{
  "num_hidden_layers": 12,
  "hidden_size": 192,
  "n_experts": 80,
  "experts_per_token": 8,
  "d_expert": 32,
  "d_shared_expert": 0,
  "hidden_act": "swiglu",
  "moe_layers": [0, 1, 2, 3, 4, 5, 6, 7, 8, 9, 10, 11],
  "router_score": "softmax",
  "normalize_top_k": false,
  "routed_scale": 1.0,
  "balance_loss": 0.0111,
  "balance_bias": false,
  "init_std_router": 0.0192,
  "lr_router": 0.00172,
  "vocab_size": 32000,
  "norm": "layernorm",
  "norm_eps": 1e-05,
  "tie_word_embeddings": true,
  "optimizer": "soap_variant",
  "learning_rate": 0.00252,
  "beta1": 0.95,
  "beta2": 0.95,
  "max_grad_norm": 1.0,
  "batch_tokens": [32768, 65536, 131072],
  "max_seq_len": 256,
  "train_tokens": 412800000,
  "max_steps": 6363,
  "dataset": "wikipedia_en"
}
Below are experts of layer 8 (counted from 0) of a mixture-of-experts language model. Rows are named router (the router's row for the expert), gate (a neuron's input weights, with its number), up (a neuron's input weights, with its number), down (a neuron's output weights, with its number) and show model dimensions 128-191. Each number is 128 + 24 x the weight over its row's rms, rounded and kept within 0 to 255. Numbers have three digits each.
After each expert's rows: "raises" lists some tokens whose logits its average output raises strongly, later layers aside; "gets" lists some tokens that make up at least twice as much of what it gets as of all text. This comes from a sample of Wikipedia text that the model never trained on. Tokens count by the router's weight.

# expert 18
router:124121108123135122144116128146144170110140144120113110104126123107136133143183124121132136135110110112109151084124101097086123118135129127130113136150156162140117121147146138087142107142147130
gate0:140137099152148143091129111112130126109120141089154117124147121114144101130116132090163145106133143144146180091152120145122106128142140148120135163137146148133144163128096168136111137110155118
up0:111113137130116139130152127132103102138103125097172083138107142113091162154113123083161112125115145130121104086129127135150121119159173155133134185135133125164115114120110104106125116130120136
down0:123100098149155178170176126140131109148124124161125095115130143132139145125073130103120096150105158142162118085131092166138144164145154099173125107119176105113126142144127100130126076105127122
raises: " |", ".", ",", ";", ":", "s"
gets: " ", " —", " 1", " 0", " 2", " –"

# expert 71
router:133174125160170096174132140112150171181135133093141132163160124119143109162138103117097118119140124124114112127121158099090162118123123115120153135132144144076194109130154125138133081154150125
gate0:160116122149128150144110099132098130097137160090124162132128124128127108125147102138129127133135131105112088134157084114136140137099083121137132087094126121100096104121192112137145120113158152
up0:134117118116179155133075159164113158111113116135173154141128136129107153156176111120116163134101148139146132131183103128109130128090161130125173122134084131139125099128100141097129121155134154
down0:118136145127133109111138173147128163097125145097138142148102132139177152108142123115125142165129144080208138125109144142139095112114127133160164148156102155132121130145179131168099084135114165
raises: " ", "\n", " 3", " 2"
gets: " |", ";", "|", ");", " –", " —"

# expert 14
router:150094155115064135095120109117077111094117135138117139094114109104138140117165131145090103163085127119158091106105172106128143124120134163123151149078133114138125178151117130151125135154116131
gate0:110111108136124120162132098183145151139118135146143178134136131080132117158118137146137126158155132147128102101123130132125102094119082137140172113092115107140116115144124120169165118095104112
up0:171118137100095146137137110123117111113139096091132135126129124144139086142144120120098104156089111125139143111095091164094138161123147140094107160179127122193130095119100153077105143153127155
down0:152147176115113113137099141098129138114148126131130126123097149106102134122106143145148135100113173125125117164145072149154122119120143162141130142137123119123102164125138082098146110169150121
raises: ".", ",", " the", ";", " and", "-"
gets: " that", " there", " this", " it", " all", " time"

# expert 3
router:116123120129120098098126184161139129097120149116133128097134164103124102135136186157100195155060125101093129093126110106153158143120138135132099142119108157153117124135087142127140150128126117
gate0:111125107129172111102139119141149166206099145105133104093125169173109103115118168136125120123110119078146136144145126123126102110135123181136171091119144158162150128159159127141159131136109106
up0:156100115124133120200092140142153091116103100126106124169135109101139134168164134131105095147143129143132102141138128147164119105189129102134121158160131113131105100111104145084103097142163128
down0:148123149123121131153130130139119120148164142107148153128115129071178120152157171150114150115123098122115111151107152187130131196128150117206145120150136171081127138099169104070106074127101172
raises: ".", "eg", "oli", "iz", "ucci"
gets: " ", " P", " S", " A", " T", " C"

# expert 48
router:100123090138123153103134107117112101139168131140116118131118136118142110137131131117157112170151119073081158152145140124119115130133147144181142110093121106114108137098123144119146094120101171
gate0:126097144145120146113118139142141088104135100171071124160156150136127123121089128115131111129140097101082123093139111109133133113135118144116094152153178141134136158136098109147160117089112116
up0:129186143109116061115112112114129105118137104128169114132098123110146106089165097152150113150088152122142124163160150164072131135152134113109136117127058096140113104129141126111109142122111113
down0:071119157115133120129158107147133148176167149136122137094173124154140146118132116111122080107127112132129128086108115145153145065101136106145131132138141139098139112114095090113165119157140100
raises: "b", "A", "p", "or"
gets: " the", " (", " a", " The", "The", " an"

# expert 36
router:094141098148096110094088156107139103117171133176127145124154109142154147136143140134150190137130123140121125144134134101140109129134155089154092164105114119113126161088120162116101137134131125
gate0:148121117112090127139105191131134102157145147100123083160098106099129118160132130122126135115122132118141213162139153110155067123112131122140131122105097146087149129114100140120111096139148098
up0:127117117108103106139107172111161137137151165099134108131111101106136105133084141141164145129126136119122191158126144144163090136111132112122123149113092182095130136118107134132119131122137098
down0:101140138143134076088155104147173096141125094161138139093098078107123144147106154120063100153168114136131159149161131134110105096096119122122141141097139106141128120078120183134130119139126132
raises: "s", "san", "dra", ";", "ty", ":"
gets: " ", " (", "-", "'", " S", " 2"

# expert 26
router:095166116119138113137103099138159095126115155157128102111119119107116137158099122117078130100162103159091168111156080087139094136116109153142094109104156164125134157125133110125170147152121100
gate0:131099104156136175121075169144166176113101128102129135125099155151130146148127137126108158116117125112102120132148144122114118102102146121120127108130088119122113107089125139184142127168126141
up0:131115134132136203111118126083128157190100092136126121129129159179138104128117104143149107121149118093117176105150080122128127108129121116124117097187089088148130107084132137141141157143107156
down0:091134163140139089115162129145155093080155187135089145160148126105103139162117105118086121150128142114131174122146152140177115108085123115138105163077143145138134140151148137139179147125117131
raises: "\n", " The", " There", " In", "The", "In"
gets: "\n", ".", "==", " ==", "===", " ="

# expert 63
router:139126139129104122124134122126127116117076146117131095151119090099127116155141142137100106129136107134139108127172148139182117112136158141122136143146171172132125154112087128123128136095118141
gate0:137131111154104111149128142134141114088126139096124056100117126127136084143085143121116157118110124155148112086135167127101174126087158111081173123151138135087167105116089130116115121117124128
up0:158150142161112121136165134160139114114135167140117079094149191114131145137091119145112136139104107113135139127200177119100179119153140100110123122065154139143192123127121147101106119134132114
down0:064142079152132133172099153100101094134114121093128196136134139112159121154104172115139172133101130118125163151115125111129135129182147139144108136140105084103105125094112127132101162126108163
raises: " ", " \"", " end"
gets: ",", " and", " to", " he", " that", " but"

# expert 15
router:106112172100126140083170142114057154105144078136134121161096134159112122129110118111133123098146145130137125100118133101157130144144140145136167072163126125145134096127147151088109131126106131
gate0:163101137083107138123139126128169107084127185146100140151125092136102142134121159156111100076176126137143103117156129129121166100121134095152109157102124171127122155124146110125106112125102094
up0:137106107136114132139149123135146112114130160142116101149127126116152156140141137114111134116115138128174114113096086146101120121138128154171128099122077140131130084120154111143104170119144125
down0:126102124167167103123123126144099153156108120124102116138137150154120118121158107123144105123072155128140111085111125155141151100152122117145151125120147137108098079150127136122061124116142125
raises: " to", " in", " by", " \"", " soon", " later"
gets: "ed", " was", " used", " is", " made", " built"

# expert 56
router:117100115175149134172146114135136098129093135122112121129147141102128147167160151145083171162180105137113131133112145108112131134156130130144089140167126173116091139136168122125175099158133127
gate0:111144156091158099135154139164151109152129108125131110092152113133161149150131135137136139156085184088098147056126107144122146107112073158129137127120080163116143121143172112100118125148131140
up0:119152115125155133191098126076111119131124126156122140132136099092156144142147138133119111103097131152132114112132132119086125121104124099066177136146118123121103151096103159123064124122156073
down0:122102150132126107139159120172152096128134149148092120130152118157112146160139147143102141120156134109176152121168130152155149100114142156139107094106172163114113135125157092154111124182125110
raises: "|", "\n", "S", " ", "The", "\""
gets: "\n", " \"", "==", "===", "\"", " —"

# expert 38
router:124094162121095121051139137094135112146112096134127125142131135123132132104128159130106132106154131141120103111126161092115137111116148166111120174129085086162115160175140089110100099127126121
gate0:101145150132177139110125119088150137156100136123104190111109066160130122122146127153117122138107114079056114149127141129138133099126138141103124123139129143097116143137117168114137123125133114
up0:123156157130150168113102115118121119131120103143110093112142094098108169128175125155118121106133175084150074142129152148115113122107138122107135126159097086149114142118115146146120144107122104
down0:100104102111097183167161128110128121078145125140127089169109166140157114156099144126163132162131109119110170131131158090127103168151141133157115130102136155124128121137128153123163155114101136
raises: " the", " its", " their"
gets: " in", " of", " on", " to", " for", " at"

# expert 41
router:121158096163163072129126093113148100146108127138148146111136118106141176148132150127104131131163110148118157111146117106115142135159122154144129080095112144102133123104138116126119142164137112
gate0:143183134104117087122124112109131162129143118108144140135079118111163108127150091096155090153121096150146171145165140091133129142124104161086128148176108144139155171064158142139133114093144136
up0:130154164098138144141124135109120162122149180110124132104138136152115130189151130134101109147086103122146169139171174082132130114101084174090127140134116102165113143120136143142094110082108141
down0:123127127101122157127104127134134112123103081133085088121134120141099132130098123151139124103108109107119112175122108107174117049132128042123116133117119123106154087110114131139157119095152082
raises: "-", "|", "\n", " ", "===", "D"
gets: "\n", ".", " (", ";", "===", ")"

# expert 54
router:155150107137178114137112108130143175165156100116167088184100142111144128120133145122098114111101140159126148085145113145089144109139143160129142132107109133087171152104166134167117116174115119
gate0:127116128171156111116122159082101138097147123123137096130126124164135111081075165139100128128128141112128128121169133118137099104147114133122146150137107127133117139116125117140101154140119145
up0:126140150157152117093131162082090123117125120158125095118143098148125114086119138157106114142133132102148121113134113087140124096149116110147156155132107119116107138149132114148129163124122122
down0:125134093102111128153152154139179106136167098155116113148104126082144125153131159129145102054126098143121125108138117138167109083137137114134144118117126090151124161136125134159154127178122153
raises: "\n", " ", " In", " According", " A", " Since"
gets: " |", ".", ";", "|", ").", "\"."

# expert 67
router:132096175101101150144120113116094103151143105092140135150119114119120117140113143150123110112179128132134115160110181116126159135114181138133130140111133137156132125133102114161120077089128107
gate0:094147135075127131138139149133154114127091133093140113135109106124101133128150127152155163148163097145124143100137135118088164149096146107116130156127109164090113106147109103093114176058099144
up0:099142142086137149110164127129145110145060152097110119134096094120105075120137121148118161128144118115080148124153149080104180122073134099113109162102139136129109115162144116110113156096134127
down0:135134128120118109099145150141112105109104164106131143125129146095102182113133132156102196141112122106148131148147121093194185171157100094122109187127137147126112103107142146111136144088122143
raises: " to", " that", " its", " a", " it", " the"
gets: "ing", " to", " had", " have", " for", " with"

# expert 64
router:142135092094172123142119132166108147159131109108094125126107132109161151153107095105125098136144148106117144114069163116118145135125106156150149115123168165153143106154152136143157118157136154
gate0:139114113153166165073127110146178128133131117123089125161129141180108145147127133156142145117138141154096093102070170153127132171091148130079121148123134128091119098156166166109143099143117135
up0:163141134123180170096146103119168137119142104139096156166120145161098106081133159132125106145088116094130120130116172135083076110145154141134162131146089134078105112126096152185141115135124144
down0:123089131125159142158153145155068158144168144115092121089127152165110131132100126164113090112132133135152137130072122163127181098100107122130104104113108142145181171126111133129107124115112114
raises: " ", "\n", " 10", " 0"
gets: " |", " 0", ";", "|", " 0;", " 1"

# expert 46
router:109147113099120093120160146130117092122108156106102114116137120148155111155136161163142159140076117144112088119157146098183144132184115106178134165087106135140106136091102138111143113128123130
gate0:139123158148122130154178123128114124147122135154130120099116131145095106185152122149120133126122178079117141136150124129141178111156125114168175085138114125169151143168134153145110126091111131
up0:143123096136127135139098067133116097161116093115141105106160115151126094149169087146135112114131141117142111118122127123136143122109118152132153162133091148106129109097122142130171107127120178
down0:137128134138118155142161110078129135104140110154116130167130101126158101147166152137110119099185088133095131115108125111115114190152183109116115125112143114122144133136105137109140100132112114
raises: "ven", "bro", "ta", "tin", "ce", "il"
gets: " ", " \"", " de", " re", " a", " c"

# expert 51
router:127130129159109112128141150156115102115139116098149152103152138100111146118125150152077158120142145139141127142156110156163131126146129107118131094185156113149136115132083132138134155135139163
gate0:108116113113101103154135154126150076115117121140093130129141131144110129127149147105113117119144139175119154105176095114111158120139103120139179091105106113102131150127105108102087088083128132
up0:153124114111140143118136101122147133141136127096107118162096118116160116153119100119160164102142126104122118122109161112134086098127151112096078139141111114103112102128142135146149156135137138
down0:125079182082141081095110123125144128136118167136142128126169152139120143117172151115133140139151119117116145173119119130131089097071154114115128118118163161143115135132106112131110088161111164
raises: "to", "val", "th", "lo"
gets: "s", "a", "e", "y", "d", "i"